Experts of a small language model.
Size: width 128, vocabulary 8192.
Experts: 32 experts in each of 10 layers, 1 pick a token, a softmax router.
Below are experts of layer 8 (counted from 0) of a mixture-of-experts language model. Rows are named router (the router's row for the expert), up (a neuron's input weights, with its number) and show model dimensions 0-127. Each number is 128 + 32 x the weight over its row's rms, rounded and kept within 0 to 255. Numbers have three digits each.
After each expert's rows: a language model's description of what the expert responds to; "comes after" lists some tokens at least twice as common just before its tokens as in all text. This comes from a sample of Wikipedia text that the model never trained on. Tokens count by the router's weight.

# expert 17
router:147116160156115104180046107123152082161107130185135171130165143102149134090090102082091124072112129189146166085075124172181143105176122163074153119104115176165148151141085119121047177085112141168140116161125073147111094135116163113103161144132094148146153116116124166172137191194146094117159095080117143140129142126165132076092144094101094140148126122076157108136125165099142115116200
up0:100160095118156102136088133113123120128111153190098177138105086142101126134099118125164122132155147090108176090115098117149156092117154073106161116174145168166147166141070146076153109129128098161179090134114075161070185104158111167144085100127155162170109083103097120071168110076135096157107176148117081068139111171144097038167170130131117146111173091080098108187105131179119114099128
up1:073106072172088146181131153105096162074142107140140123095140124125149115115161143146070126074142140130135088077116090162172115094139146129188186139146099147073149165083139106119157125147133127109107055099176105152112210133157136086128177129137106089118194102139088147142163110130131111213184111112115129138146159084104110101186184174144077125137174132156119150124112175131061142135112
up2:032180066185111127188094171139169134132122118141062123166146154106110098053143121182100127100173137132110125126114159140180174135119128144131115094103100162097089074080151180084148088153121099185089154045087123123129129113121161156165116121110117145124120086119100172130131117135117178073092157092117093178174149121153117107170112166151117145082157128138171117115135174134086157134147
up3:136146084106161129192118116109145071066096107131123185126181121124177167109128143147094106149143182135144167049198179147055153137083140178144064119097132123128181107145124161160124152127114103133103118158139173091141198109092107114201135105138118092116103135141141137147113151130065155111108096123142122187086105144172134171149107058162097145123100168183094149148161101125139155089123
up4:131108082197145118171071136066096105122077109090169158101116129124064134153094180129122106145085127076115117093128156120150116103191128069109139081095174094114108154104050153053102103107148090109130170102094131197171098126135141179139117108133086164149115143135130192127067107089169124173185096118176145149137159128120141119124130153119186139126128143118107119106116177056114120124122
Table header structure. Pipes, line breaks and list dashes at the start of table rows and infobox lines, plus header words like Date, Candidate, Votes.
comes after: "\n", "|", "  ", ")", "\n\n", " Title"

# expert 31
router:161118197163136169124099166082160120146095093115168145144152070137075149133140131106137089090090119133121130126121075151090139145168082127186175078138101131175148102140181179137152178133158165066087111100082146132161118102092106116101101133130114113079090117120056134130123138131145182095115165083111133130159080057160189144129121166117130163158093167130096196100134143063156096086146
up0:130140124103135134137137115130072121088111107117114122089184119178104131112060117137204147149108083118159121116166106089124150072165098112117125105104139171136130178079078112163037131138114126102084112109149142098090054168144110122178137100141133053124112145055132051164116067110135127099148135056136108151144085077141096114164134145119098168123119174092152127128104160178127119138191
up1:117172102171095116173121108146142180158079123126120134076070149164150104100156109115088127080174120151135093137090188072086131158106180112128113078123150157099122076152170130095116161127098090063149175148150097211138137135138123070120110042178152117115124184157118112169182133160084154095119145138167133100064137169131097154061099109125103158128136117134115131137155100092144139083158
up2:098102115099134085144162135128152168128128111090167150132120075098102122084110166178066148107110071158136179109144113088157137213098097102215109115194148148105181062119125107156115150163130124104116136176139108122122094090115131125153117172108051111069121137158143139128103088138082120115136115059155128143182176164122187188126108111082166130129133126090159083104130149084134140178118
up3:150107126118081119115125146183103171162113109140075134179112093157137159147118101189113110161106129152107074178102127143075153111117173170175117138125118124128121119183099145198056168115163106133083129128184135138135110140083106131116133059118100113029074139137142155120150102093096165115128166102184115179170094138156124099126097067131152114102112202137152119086152101169153147104064
up4:096170102120075090104110141146074143171112138117157193120174110101098138100093177138121078104105078102142143099126183133143083067082105100124111144036112158129080137138119143093119153125107109174113074186148137167150103126147146117112090153111134118112111112159109130147156151168128087152125136043155120139116051226144072137120163092169104120127131129070128064154135124110125145168161
Determiners and possessives. The, his, their, its, her after a preposition, starting a noun phrase, as in in the round of 16.
comes after: " of", " in", "'", " to", " on", " for"

# expert 24
router:116145136151119109135134133125088086087128133101100084136144122152115100160067150057084134147082197097130137066113149154167120196154167142119125107142184145098142114115132151071099171153092123090123087073106153118146115132099115129124098093159165148132136183162170094145117168176087090128116078134095147103136143125169090090079176109104089134180063136068166170089204133136112126095181
up0:137126111121179160143144142121140105171111130147114145178200090152134096092172107080154133142057092094133181131145100139088153115163203128164128091121107127112137119161068133119093165180168141146148188141086158132157090126181162136068145098102103125132134123089099090130101183087163129094159061082123151069179122159146150111113075140125098180106106197125138106106155140089162150118189
up1:118125169065132073140141151105121053176144090101084138149130121140155088109118137092097154158105087183098125112118081156129096154074069192112134139163133153110122046173147157120147185150138100128159050082128205072162124153118113165141137102131129130125117157156158105153154151073089149136183155138152120097107111145133079120078153101180139182113130080119113165112123152153136191095127
up2:130047162168154146179156103138087152132172108126116154112120108128128082114159148086085140068128125155169112098181136155173141170164154167094123087127085174131093153152119091140094175135129161198122150085114178075105082110083104098176141116087143139177118114096147163117138171217114073111134092072167126161197123124136153094091113138129118156140144142173143161082128138148095159082129
up3:107141155146122160103131091140106079084100141070083119111146172108127151150137227154098070109169125185145103112116079182125184112076146139085131153104109188151133150148113165091135176158191081113112120121121083101163178148122132149181088130123119144134133149184128076180129116101164153161165123130107137155155125107054198129132194061150123138121090161126128144136100081149131097119133
up4:111132126134071090162181164064182153094107158125100141174113174130182103099083155150125171107121135114104125107136145152114084099135077093116206093188103108125054123118094173144146122148093071126144080125180108155144115129120119115145089122154119147163142096074112081170167149150110119093154110115181115136095103090100115187156113116198102180141126161119102202134108073146109139074124
Lowercase word-starting pieces. Opening pieces of words that get split, often in infobox or stat fields, such as co(upé), Ste(als), Sho(t Put), Go(alkeeper).
comes after: "-", ":", "\n\n", "=", "|", " a"

# expert 29
router:152081159068150149138177090124125102124118114192124117101163158085142047153183113140057096118155169141169114139114165178115073084079178152120125113157168094127140145144101094090117080084125132124133105079104108193150123155150119142119136130178152132158190109162083179097164097165136115145136143144117090103177103182158114101165132089160149113165165111146088127188126146171176125181127
up0:102138134113188172119155056090185117137121110117144141179031086116155186077176081139204195137146060107123147139095150137163141129082071140155113139173113093190119121125122133108132143111130135138085168143149119131106075153106114104121096202079125175131153149152147157136159079117175108111112176164145178178082152126112164088169152124103108118111129143116152101100143144112155136104137
up1:110152151129077097134126104161141101137138151121096120069185153090095127160135124137136087166093126140169176190089094092146144180126075128198145141156099139197117128104121215105092097085125056116156076137109103131125077140179135097096066178074114098109121112106083081142156146130152125105067110172079148106104154102108161105147153109148123144111185105098121123165134158122117114198141
up2:177152139144094116150182172112099113146098147171096126144139154111150161115121115111097107123140146095073106098120101107117194117166076108176109121128119169114117200123075165172126177096142121131080116137113093196142166153124060126104092123102104162151135097121079125175128138136189110091092123143088145100118103111099161147143092058098161180081045142173094135128094112134107077052094
up3:133141157156157160109094114094095137160184120115118135097097136128152171180166145097146185108129144155168137150183093088112126110172100095146131134107127121178156101193109075154105066112085081080105113128090146203120180083057195173074137134137096090148132159118086127109157183117193124099148165110104090144135063147102138089177157140110150163168139127113144127119163090090124150149150
up4:131136144120106085091119128062090136144151188111117112083163163156144120110119201076134129117104090129113138094113079132144126150103135159217089161147143140175145125150117130118100119175051184152172073117141085082146114055123188122127165128123165154154140133106128091195178165068177140165091166155108132182138062109120117119157112148191115128083113118120141102164126088125096122114138
Names in table cells. Team, party, university and player names, or their final pieces, inside sports and election tables, such as Racing, Motorsports, Democratic, MF.
comes after: " |", "|", " United", "–", " NE", " New"

# expert 9
router:092130102074159140111171119119135097084089111173124126133153129179167164086113122191129103111180140152158104139144158111085133151043156148126169139151078140150169115152172107127179163111138122142123111072116107118147139165149111173088158114095125075125139179098168158052145085108144101133107165092128059140177146189090099163165070159116084173151131147170089110176127131164103117168086
up0:118103124139116111116166123141142095111144084139136083099110115129165134094118118106134106124130157029148062132138112100093187131164181150055097102166153121156096201149143107053098130077110132133167153170213179127138166125134155164132088124151106101112137167208141086126116100109190111155097091146128152109098158147135113119076181131098133199118160112142095103076149158119148117118166
up1:124117134106083180105131095137123152150166071065106130142192124132103138071114121164172121086108092135161126102183151154115111127093156134096095149132059140135121131181104044029146122093135161146103076078102128093140138120118110099107150150171153137151188143145114092101104114115143128161146112132139148128109151120130089137058059056156144110110151131221123120096168098095125152162105
up2:125172119106175186142084098120212177163149108162192167106172149111099157111091149118148179155141116137103143132067118138142142131148111167080082175096094142117150136067145108146110151125111204107130153104092066111120053145100088104114077144071096094086097090140090142134133131169149150118140139073140212114107169127166115115151103119129123148136125168099096093114077146142183115154117
up3:167097126125131128087135094171141076088115087182100109100174131132109135138091120154120098105138142100180218119153101132121085144110132065083129171059150102151112112141199126098105125127131144155106126114136134144194063110145122124126182107116210104141125130148118127133130128193083157121085144141048158123114159124220121130094089144139142155146114161089122053141157066123144107092113
up4:134166060187098105103130116122156164165134122112166095091080088174150094123087108111137162124145142162101072125110123095114144146167124201121147121124110193110158114125094083140128161132165149118039148120196106106093106104127102088084146132108134163157157075132100163066146097162101135124138155191131109142184108086112110189099112109166123126160101180164117128098066132142127043150134
Role and kinship nouns. Nouns for people, roles and entities after the, his or her in narrative prose, such as father, king, brother, mayor, police.
comes after: " the", " The", "The", " his", " her", " Lar"

# expert 0
router:125124078090095135190170163192117158172171151126116101092113181107119143167138113147088118130184144172062129103090084108156143084117124146104099101082118124080114161083160112104063078090121148118119094066124138156069115154083126169166161103134116106106093094165103073180156151095143088085166164134141143078122124090150098162104140148072149083088116119131181130166140140141192114136139
up0:167042130106176132130162106078052152098131135167103147171100091133183166132095079122181090141096111125123150177136194175137127155108106153163179148107108165113147120161127114110158165154173176135128145145159096098151119132128161154167111142149127038130090132079172149078129132053165145174134104130161059139094143138117138117129063141114090082106125144118147109171143103102089173116140
up1:184099161136106149160119151108136057143034150109178131146211103161115146103112138113140095154094082111138089071155129108050126104149154114137117143101080105134148085108128113146125118091107167033134113150127151124178168102134107095121104125118108124127073137084111141127133136094119123164142174073110083082177148136097123187162180140082160092104118153111190096128107091081132131124080
up2:105131111152138124167075150145141179128086113142052111132138149152102173131144088134071170082117102142097213116147054136084146063121108064115197128113146121138143129099106078198105090141147134124165123095127091130139110110122149116094215120138156137073098098119147134184110143123187120117139095183133136129189127135095154174109112140152110183100098126131144068053135142122139103103117
up3:136162073110125155097069150119110126112114152124159152159180070146080162136083127125130090122065096093123138173149161129099120147115185199113082141250145111080206140109123137078170112075131160113110167116114108066144110166129146148129104114150126167142132175139120107133146154151111176130077142119111124081114103106143113124168155119070124150198171157118142139165139121091187147119162
up4:173165068117152082165197091126125126112150119183126124119070126043192155117132108118142160113134098101134142155148184164154110112142189129169164145133205108114094147162109146163142130123139162122102179136149140165143131112128198117126106157136143111179131132175096103129120133164091184185140119099175134091168098091115142142112123122161135135115157048151182186133152102109201163151167
Table numeric values. Digits and decimal points in table cells and result lists, such as times, scores and coordinates: 49.287, 7:00, 2:10.21.
comes after: " |", "|", " 1", ":", "N", "°"

# expert 25
router:187086137182164146187134055160172187141125157115196160171069054148144187078151061147166175097121135092096176145155106122127127102153118088152142139077073157144101129126107145113143114120163141159152142189157155128103137138136126111109056133132094097117145070114147119162119141165163132139113109113137151105150118172112149101179110098057111125075152129096094153106098130146183113129122
up0:077104173102114163117114111186122127092106099121121085183128150157041139112159160160075127128155106142112186148076146148116114165148154095071120147145116111092087177128115119116102145125129117079133142130110069076121190152180155148140114146082209115165122078133147108186111099110114087104146159087076118093209116105141135118184176087129075117141140130128113140154136112080170065123136
up1:149138115105120178108168190125131131130164074154201073155118128165100153172125162085081161117141149136108088184143075148120081145115142126142115121082100127096030132123106089071129145070085103110163177053182133158084118101123183104115134101135179093078128151106093115144113121097141086171131094050117137109136094173146169115096094139107137157093114080153119115141140128144133170133125
up2:161126101095149163197119162140154102175104059134145168154176128123129165167121181171107148081092113170128161145141105106118137134119148104083106145153126145173083131141068117069083088100170145113147084132184120137082112136104072162131154119152102181076172076076119127113111116131137144168160109179091096169128098103105131079063136081180139097060118113107185094116179122125160136146120
up3:135162108161140079143069133091125155153174129149185123134191136112080098116141154070085141098123158127072104125157109153123090122141128170126124127145080150174103131144075057156125148151096176074075105101120141124119154112086097200110061064146119103178183136131163154079091175112074147109083157095138131133148116151096095104125100108151120136110117161070185132150124160144163103074087
up4:182235115151134151128118124136155158087121103131120141115120128143110134090171109151123065118176081164160118047166161119091083117174079158097186115133102145139130158125155139084102100118102168099082147113097147107127205098165186115131120144114116140114103158145162145096142099099124092139121134179100110118136132082187110128198137059106149102134127122125122033159119184114119129183128
Table and list separators. Pipe separators between table cells, plus colons, semicolons and dashes in infoboxes and lists, and labels like Born, Starring, Spouse.
comes after: "  ", "\n", ")", "\"", " —", "%"

# expert 22
router:113118099191176112145120098154055149083095120107161146185130105174143186068105097123170123146179174092106157176128114148174092107139160096125153144095145151150123100103073137190117093162145124114099092137126187041115112111135111163117079090108095110152138079112133072096096103152137160163192098094148149147155109149128124097115120105075156100100138070155178119101101142111064120109157
up0:172120070118081131190116129149111189185083127161127094135137118111151192118186165103088145116105079153117168122123141124135165125116142118140165113194179181136150098090138144161188082130087137172112194154141135108104123109123170201138122114138160150122156126145185084147190133147060136121139152175095105156116097151137111140145124132151165113064137128197088165161113170101114137096065
up1:153192178150047144081118199154148091127132127160146096107159104107135156159096141081167084088152127124094144132114180097107114073125130052113160158098133145071095178130161139162132129120122069122107149155109119082094165106134216110113114111147100138122152105138124192148139169147190132206128141177132081156123087110113137154154093150192159116176144163121136149155126107160146168122145
up2:120129174124160096094153152183150155149116181145135132109092103146072085140126152123118126111207157205126120148118083167199162147133117118221072143155165105134131145076095151108140145124101173127109097174089139181125109170073119184134109172118123165146141125110098133159165113083117151173092099094092085168110136193130126128113141113098149090147206165127123122124156087170115159169097
up3:097121132177139179166145144069105144171161126084196155095110133175084122173145164109122132101121150148068099141161092068119124182121093115175134116112134116175123149141103110158129162051123167133104140129140166151085115111075072212099156126114158112127089145118162172161087124113121167176187137094120104143108140107159132111195107134098118166186149131109101128116169171206137113172162
up4:087080194113091137109177209119105094144184094149117121119138150130158095093145077198112154111113128153086101142094125146078112123086174110144128160128146114139106138149094105124140073094141124081112129045145101157093098142148068165152156159133084132152153162163111130068152136119125144224143176121132124122109116152157179146143161157155197114219128132123088108122151136173104141150126
Sentence and heading ends. Final periods and closing quotes of sentences, and the = marks closing section headings, before a line break.
comes after: "=", " =", "s", ")", "  ", "\""

# expert 19
router:111087117069168125138184163065130133074127136177117102133131099195130149173173131169092131176133081159151082157127115143121113090104156115066141125145117111129118153118141144138176063067159137135118133094120113178175145107117132160158112188128177104144146135142150175076131093113156127179163163093088091201169135162127140103135044128148106072094126151154121099140160153143178173176106
up0:132106134117121115109112114141055164154151091124153174091093112126158102105204069102165106173129103169158134121096114136157149136023128162135069079140108172078184094094165077129109086145139140126136115037105109101105130124158124128152117102112144155146100137162117129117169118099152081090120176147134088107115114123124155163074084116096092142125089151079201185135084122076119139159127
up1:089074070082088104109099147191104131103147110105153113144184155126098113075089143140103093119120107156194148160135090174149165114114153122098133101169180151127158127123135135153150164092120130159113151141081092078160086125101102113130156164089106175122115147141069137095124106128145076176074168136118150097107109126166072157120149104168173085095081118095070117087130018138160154138095
up2:126173045075128105141132129129061173152152079192193114142110119108117119084131144093097115171102132131119097157171156097152121146129206119049101106145109121041119161176138123116128135141132154096115184094142123122085141158124102146139154131108137119141103150110167097118136079150102101133189127159111142136124163222163142132078103096133129189115107108190181118177111151156109105148164
up3:108172135073134104129151121170146142148133158160070135156078121098107103090163101107151111143150110103138105181166140120140174128095184100111139107147134148131146120177128100073150149121152111140133122131084147090124144111190121187101129108140142096116167126115062087163162120145213076155127127120110068092111160147100116108147129094138120198118066118103054100227178130182082073123108
up4:126146087106131170101131116132112157076138144150109147185084111152066097163101090162133069194169145097089136189145105103112175114133172103167117114189123157106112105095138109112096160137168119118132162085068145118116105125155090100162114106146129082079167206071104143131117193127188128168166125120116163110091111185124131161183137143117113218160146102139109139145174083089117121152136
Place and institution names. Words in names of universities, cities and places, plus date days and months: University, College, New York, London, Avenue.
comes after: ",", " in", " of", " New", " August", " September"

# expert 6
router:139093074144109177179085099135143148141126147090132094083128124115142114161171167147096157144109064135144094148140134153112094110126067109098108104178125124103138150100127149102142130123134121120171101060157116182097138140190094118119164103142132128174063127149150125130062102078067139109123131193084075108090191141140100072145091189104104139138108144134173081084164151104067075071159
up0:153139160155055080122154082117128119179106173153139138129120147107132104074117064097150126068147147079113125171161102095127163114184164116089147138152095146091143126145125182088116129136196116113171148194110134075164100103152096047167139140079146111136062104099101170136118102060138159152146137044115141127122156072151111135166137129164146183118120113110142121146051103120121126158112
up1:105155103153114148101157120087222158142180185147115116096131140159087170115096144170159099169133160095126120180101114110118138097109124083136151139135105150133120110179206118135088146100136088145107118118112102121207133106122122150125176105116078071062138152153070107150146167134071141108107145092129101128115126151199157059140145178120199110163156063086112128099189165114126117116131
up2:159156168094161125105172122095158169136131116149159145124119099111129166150123119088160105198132070135103132080124073092067141133169148109094183146164131124146078107125171092133098071115107166142098116195144156203126148143079117049148142151076138085134163123120171145065080129101105134111152129136127115104086129093141123146173075152155123099080155148124185065112148163189135159136173
up3:143134191086156130095176152158175167173111056106132161106112161152127157193153108097106191148118114133157115090138110155071166180114112142101142090174107122105119089098135126140174126053137124151094146080118135115150112085137149112125129098105157060148132043151143124154135085097117091160122125185144143193146135124127194089227129093128155126095147134091126151146114118136075092112146
up4:078159131150111125133129121180179171090108084147128157104096091162154142123108106085172147120194100131181175111145110094186128101180158143090143117108108073106134117173197145160113152133220105162128099147112124144075170112172161103190185099111113145172090141127157187130123128062113134139140156150083098104149148085095128115172111152121120133075149129137107120115130108075076102107195
Capital initial letters. Single capital letters starting abbreviations, state codes or names after pipes, commas or parentheses, as in Hartford, CT; NJ; F1.
comes after: " |", " (", "|", ":", ";", " S"

# expert 5
router:130116132107064094167106161152154166189158070120151156103054183145151153169098130152152147144094135118061167107168108157158140085131163155104092173091142144173084174178064149112084113149106121083120149170161127176130177144133142111170133110121159101159127119092074128155155147148123147064068103169141125183070051105150106109094127143172149117150162142151163147117147113139153127117092
up0:071100099105122207162116165166112122147126171170131121106122127113146160110155106103184144149116099114134118133161117125072145196119132160121097127148135144091113154104106125128125130124182150162137084162105090064128167142067183178135163119176158110135211170162187089109105170102146114152122074062102089095127129116137092145083104097088151162102180165066161136139079095149126071130100
up1:109116101108179097092147122144117128124106087149138144131106115131076123163103097169114166085094083157143195098123126161071201130186146161116159130110141189162134147100104203151131075139148141122134137137112073128128122123193133118084120148147116105142124079127119140145112106117103159073131140072157168146112169115112116220049044137164096114141148087180078158150166120123118134139191
up2:092152167110124120166111115143102144137136165079101159144139081100153156134124092171178126090143132174146121164078086192098140108184088185105123141126171104148121135124033108075111101133066113148131142197133084107152149142141076106110122145095109133066084156105116158120142148110127058160112117100087088068125207142124103106139137131092138169132106082080137137140100149148099137206168
up3:080114180108111084119125094114110148194167069034171114097113179121131109086146172109135133076126158123158206105126121143127137119149107111109099119188167148184160134091128137170136148104141172189094105130154133183074138075150144106111122123149103194117094155118142142107099150139107138133111114119117109089139139129132130137098126055050179146123106134115118079108110063104114123218131
up4:126165137111192127078144137149186187163137076154103154183148132095130144105146136157141168137124153172134112186159111088089139118156107123101104130097081107120119125118095098131103112097101128140124168119144148144144085077145116138128155168119151085151095111090121151137121105156136143076147085122137101224209129083071166082224155089153118048118077129123143139148137192147142142073141
Numeric table cells. Pipe separators and values inside number-heavy tables such as league standings and election results, plus infobox stat labels like Elevation, aged.
comes after: " 0", " |", "%", ")", " 1", "\n"

# expert 15
router:148107121126067145092149104143158120111126100130139097108171130064131114101149112141122134143083157164157103142176149065102120211099097159112132160176108127071143085125171196154147140159165143042200110182105095118176153106201087077189123166130082122169087128149162121106116136140137150143127130129072153154175140105109123157088123083105130090120120168124137132073163176119111130159096
up0:139134151079167102109148122151084081080132113121122163102178170108131130143093158156107142102134105165136168165154118119173158183128141169039117112127103114118141198167109156115057104166116114102172131150094152167080127101209157138191167117106106206088079120150115083082141170081101113116167109107131137145128130115100180146083130133136159113106082084106165137077156117155129070112150
up1:147180148099118143081167130122087142162193097174165065140069155138164143130063149134126090173139169150163172156139142102088179158103131121056121145140084134127178141131109115104141210074138151127142089147113119108130103108134085129047116129135109124117156170104137107162111096141086232135131136125125130161090128127132143165094100123139130136143182135100171110155123144138040149191108
up2:103137119070132105143118101128172106151205150125168115129097173071138156135159162107166118149111086119106110120111091170166141131161185159141164180106161113125096114095092122116143116135132086139150152171159183113128105116194074166068082134135160156227133185146079091147159163116174095121091155108129107122100188122155117110118124108160113151137137150136179125109172095145220108153177
up3:154145117122174147127140141099162107142163131097109176119149133169144154229156097156141132111141125184081057172127147150081051132125148152189112138075105188105136109125139112134140116068076136174153166140114156129160117068079118132068191062154131147110142090125214085097179136083066136148103105146138102116126129106114133128158157090141148138114156115146112087163123115178114149139146
up4:162110111129099163131148147151122099135111126164095086092192136162098146123139180175132084083115080166121183157114118118138183136084129188076092131147130135188150183119129132108155154102165146129102124148123108163060083096171153167149134107152108079131116120183168195125094100122160120149133148189117172131083124100131097161095132112067201092152136120069192169171087100132124121139083
Capitalized word openings. First pieces of capitalized names and terms after the, of or in, such as Dor(mition), Ant(arctic), Ant(werp), Ast(ronomer).
comes after: " the", " of", " The", " in", ":", " and"

# expert 7
router:125192133120126087106140101117140128153109122073146129128149129170131126098103203065122145140122059171157164120162151101106158171112103089135110120125146075197104120142167147119105135189177099192116186140103134131130164095171163135137188112041120155074118118143089152130089143075183086138160162104124111141079102124078127162109151107145134162116141112128084136182059066105111134139098
up0:134108107115118069079126141134157154140086090111108095086137148124102138119081164072133160149129134101155069112138060106102060099077138123146178130129142132123136157143156097211154082135117155154125149075113121088155072097102135128166076138122092151127152127101052138116152106194127072123119147146060115098124166109096138113071124066153103151097135044130133192112100071118111104109150
up1:055089169133137123155097177160124127158160120148175187086106137085093144101133185152091109110126164087101123168103152142076116134117146153163117079165060134128139139157174121085116078106134130161160125125135146101093189124088091122086176139082132137153111166155176120104159125141180173120094108119136175149177109086130106127177124140117090137128124178186127140154165207191121114048137
up2:153170173029147200103152119112074190144129166109096099058133134134113171151142182103187006124137141158111138152123066181142133137125174156115186154126125097120183151159166135147056104114118117142087156139097084108135109120138165132154136133147104125147156095160122163157092146149078100102107162132105130093140156102147128087173149139133125134085123120114117166153109133130107080101107
up3:080135096140147137133145185140143203119119147161106107173159087123163207084130119131141097106098127096076144130142069120134138053064151139192174106184166083117112173165136085101097111126121144089157110124160111126082179132154102108128196113139157163130184117156109113117102124190155165171120047119161132164120114129138097152162091115133103140138150117140172118137151101033121107134119
up4:142131134112120163099091127148147144084177094151163168157080066139126165132179146195133123174109136140129187174151063112141117096154154127083159112101144154161094110130078146163115142130144127110132184107110155173184165159127150131152143134140108125109202102134100092109184142087164061072136115114149114191060103182141085113174104091090122090145171103107096115119162057135127121088155
Main verbs and inflections. Main verbs and their endings in biographies and histories, after he, was or to, such as took, served, moved, founded.
comes after: " to", " was", " he", " and", " also", " He"

# expert 23
router:125116090120163138144089147149111175133136168129170157126100095045139167098168168176173147087107161132113143172180148135126072149161177055148095158154084143155115123091136167187145171108144150112099086133105137092070122150125120169084080179178095080110152099089131127156084103119081154169150078086157151108099162098182129107142146080117167102160173105134125113117097122133082108171157
up0:159168140164107099171153089174143118175113104138084142132127150132146054095159121118119169111047113188170128157086145162127124157158157109145089120119067154113157143131098161072168073076128168149111137082137174118140106124164141178150129166097071182131138135174120131158104151116086108114132115104174078165133076152136172110173065230073115141123122146125115135132137122135180125134167
up1:174177109184163132176116148133087102119100080112121120137169093112103083144122108080127129145119119184123018137090175053185109077144140122105123110136108169127178121046066151167116112112122144100171081121122181177127097095104110088110120147140100156109118101152129132125144190182141125109136162158087120165146121161119141134144095088051116130169079123128089164132160152112098136153140
up2:057157178103201114201111105157179084123149144151133154157130117101118128167100179118104152123127120121157167077101188140100166078159175139189121122101090118150092086131173148140194124171128168128121164133118114064138127115117138125145118143108143170120116130119073143145128123137215145130097194090079091160149186094124147167140078106079154118144092176178169137142171133152136119157126
up3:130097183168152142132153153163144087149137138156142173123155137110161089108127105135142155104144144070172140097103112130220048104164146063147126187124075127109128144116090122134111099093102120138085147142080120104133125092108146124183179158109149159161138103085135120158172154155167165077130106128093104139119137156127108099086160144139152126143175128090174125084181153130111255104078
up4:149093101121090132152066122096101132105127123117120098147143093126165170123140128130162126091153109133171163136070110154153110124141084102165121137167085177202156173111121131050110116165134071088126076074161157118131087112133057135113134129136083078160135131068136108165128180125190159125213084151106152128147159145093163071118114154146133146139115149078150086107122158095081194145176
Section breaks and quotes. Paragraph breaks, = heading marks and opening quotation marks at section or paragraph boundaries, plus headings like Biography and Geography.
comes after: "=", ".", "\n\n", " =", ")", "\""

# expert 14
router:171227146139142175091076077102049111115105103112090164108164137117095163103102124072156116097115141130136154110114106090117169143163093145108124107133111160171147079116144105113113125147165160103172145076092133093092101128142161076155099110147136104116094174062106123147099156090075183141172103130139144123088118090169118197149109203120126138148096140126091132117197092131188143109160
up0:122101183065119135161144126105072136063119111162154148113153185117091126115156084130098183113090111123094151138100131151095149052124126160172075133178158124151093103093156154161151123133082106131143118114136103101105154101097135098080142132152177063111145089105156142093148163101127134114058123155204064138151113055058106136113150133098158164067138143119129197153140122121142094177144
up1:117185156095141133074097163154114200160124115107136085140180060147114167078126100136130107158146115099060171122136165083192108068168138191108117134113131164181150105152134154158161164197119126101125118114138230085163116088126122153157132153127128119109095161103126101107122091160104122087097152148109228148097125124169090062094136116151150138106090113138141124125141120162118135102147
up2:194169060119112141089134150125113114162101078090114136143105123133113184148111183139132157141164069144124201174147115090179169139112155169119112162088169185128125170072130123121117169133114069165120151162131056122079128102124108148136146147144144128135089119071078074168114132177145133097087097153144150185113196159070067148119101157121126104122084101118141168174115116132171153122106
up3:110137095148162122100098117131155030144131166053158144116032157175118107059164158105130113139113138209121099126148140112148179134112149143110118153106155213111110096076107140142095134132114152101089163176126191155109106157158166148147135085129122115131122116126122080127129141159104121075125157135101176151110145124149110153049150159188122143112127137154165137158125101093200124178175
up4:119096160147122110151142095136162109150085149130134126107158138143156151094136087156125159151107094116140125112129133115190132075071061135162120076114062161106181059132056124132137178109162124171116168072110091155117130203115138157130152087162153121160102085106113086107137111088134134104154108185140140136128110199133119121157099072191179069129147107194154077155088119099188149139133
Determiners and quantifiers. Articles and quantity words opening noun phrases, such as a, two, several, many, most, often before species, member or population.
comes after: " is", " of", " as", " a", ",", " with"

# expert 13
router:113107121069170107108096108083106104121126075141109188148119151136152153047065142141163123137150108185172132128135080094067193169139118111152167159131110162163083135111096186140144139148137173208147132177156096108163128116121108152110155133069076126158088181087166138146184138140118080095141081109149113144120119132092105153147130190110140187073138162085120108100134096144077115128116
up0:130141122150104134138157219106186119135146093155156091117097196180096093134174115142126130081142101172098083056156192130096091119141126118086115125155207154122115140132195138103108114110068150112170142153136139115141124095132090168175142118155133162115061188107153129127195130134101129119123127122153143124127150117087158165076082134076149093189134061131130114091133152102083088107089
up1:150191155109084078083131141168096158186149122075123114105088159085086155142136115175102155118150120124094113076096121108145090131163137131086115162132086112087158185168184139195162130114168135117117110148108117118087161166106194123147136088147122093122110145212138130117135214167121145159124056150146112140173140137139086147088144121093138100102125104113137146053187079142096130160091
up2:087107102179101103122087126133131129182057124126095149072135091166098154115092107074101110125130149126162167141081157095089133116180132141093110159135095154168103132114099055200149088145144166077114119087105118105171198134040131108114113168139126104133169124073168119092125182084104096096104132172135138088090185134108161074129099132165132100132154138181109165115170100105150148096135
up3:060098126057165121146100109149160128108160075142112146115106108108226080140175060093196114132166126156174100132138126135119112092138106141112179142108129152205117158198133136120138126122135136128164132145165113125164117133139074122148141190163148116117101167101132101177161125179171115108173123146071115153135112124141137054155183155145103146075097119075150090156122107160076159165116
up4:130147176119153119138118168170151146176151105115119110181101115112074124144129108117126181173148157136106092124105221082125175132220133169125102154150083157201109115162150153115150098119113079113125108124114140104081108126146179168126146197131077130115146152091131189152162131116133166089158166099112101190128064134170104139145150129074167103162146131150154182129137133192128169076097
Subjects, auxiliaries, adverbs. Subject pronouns, auxiliaries and adverbs like later, also, now that open a clause in biographies: he, was, who, has.
comes after: ",", ".", " He", " It", " he", " which"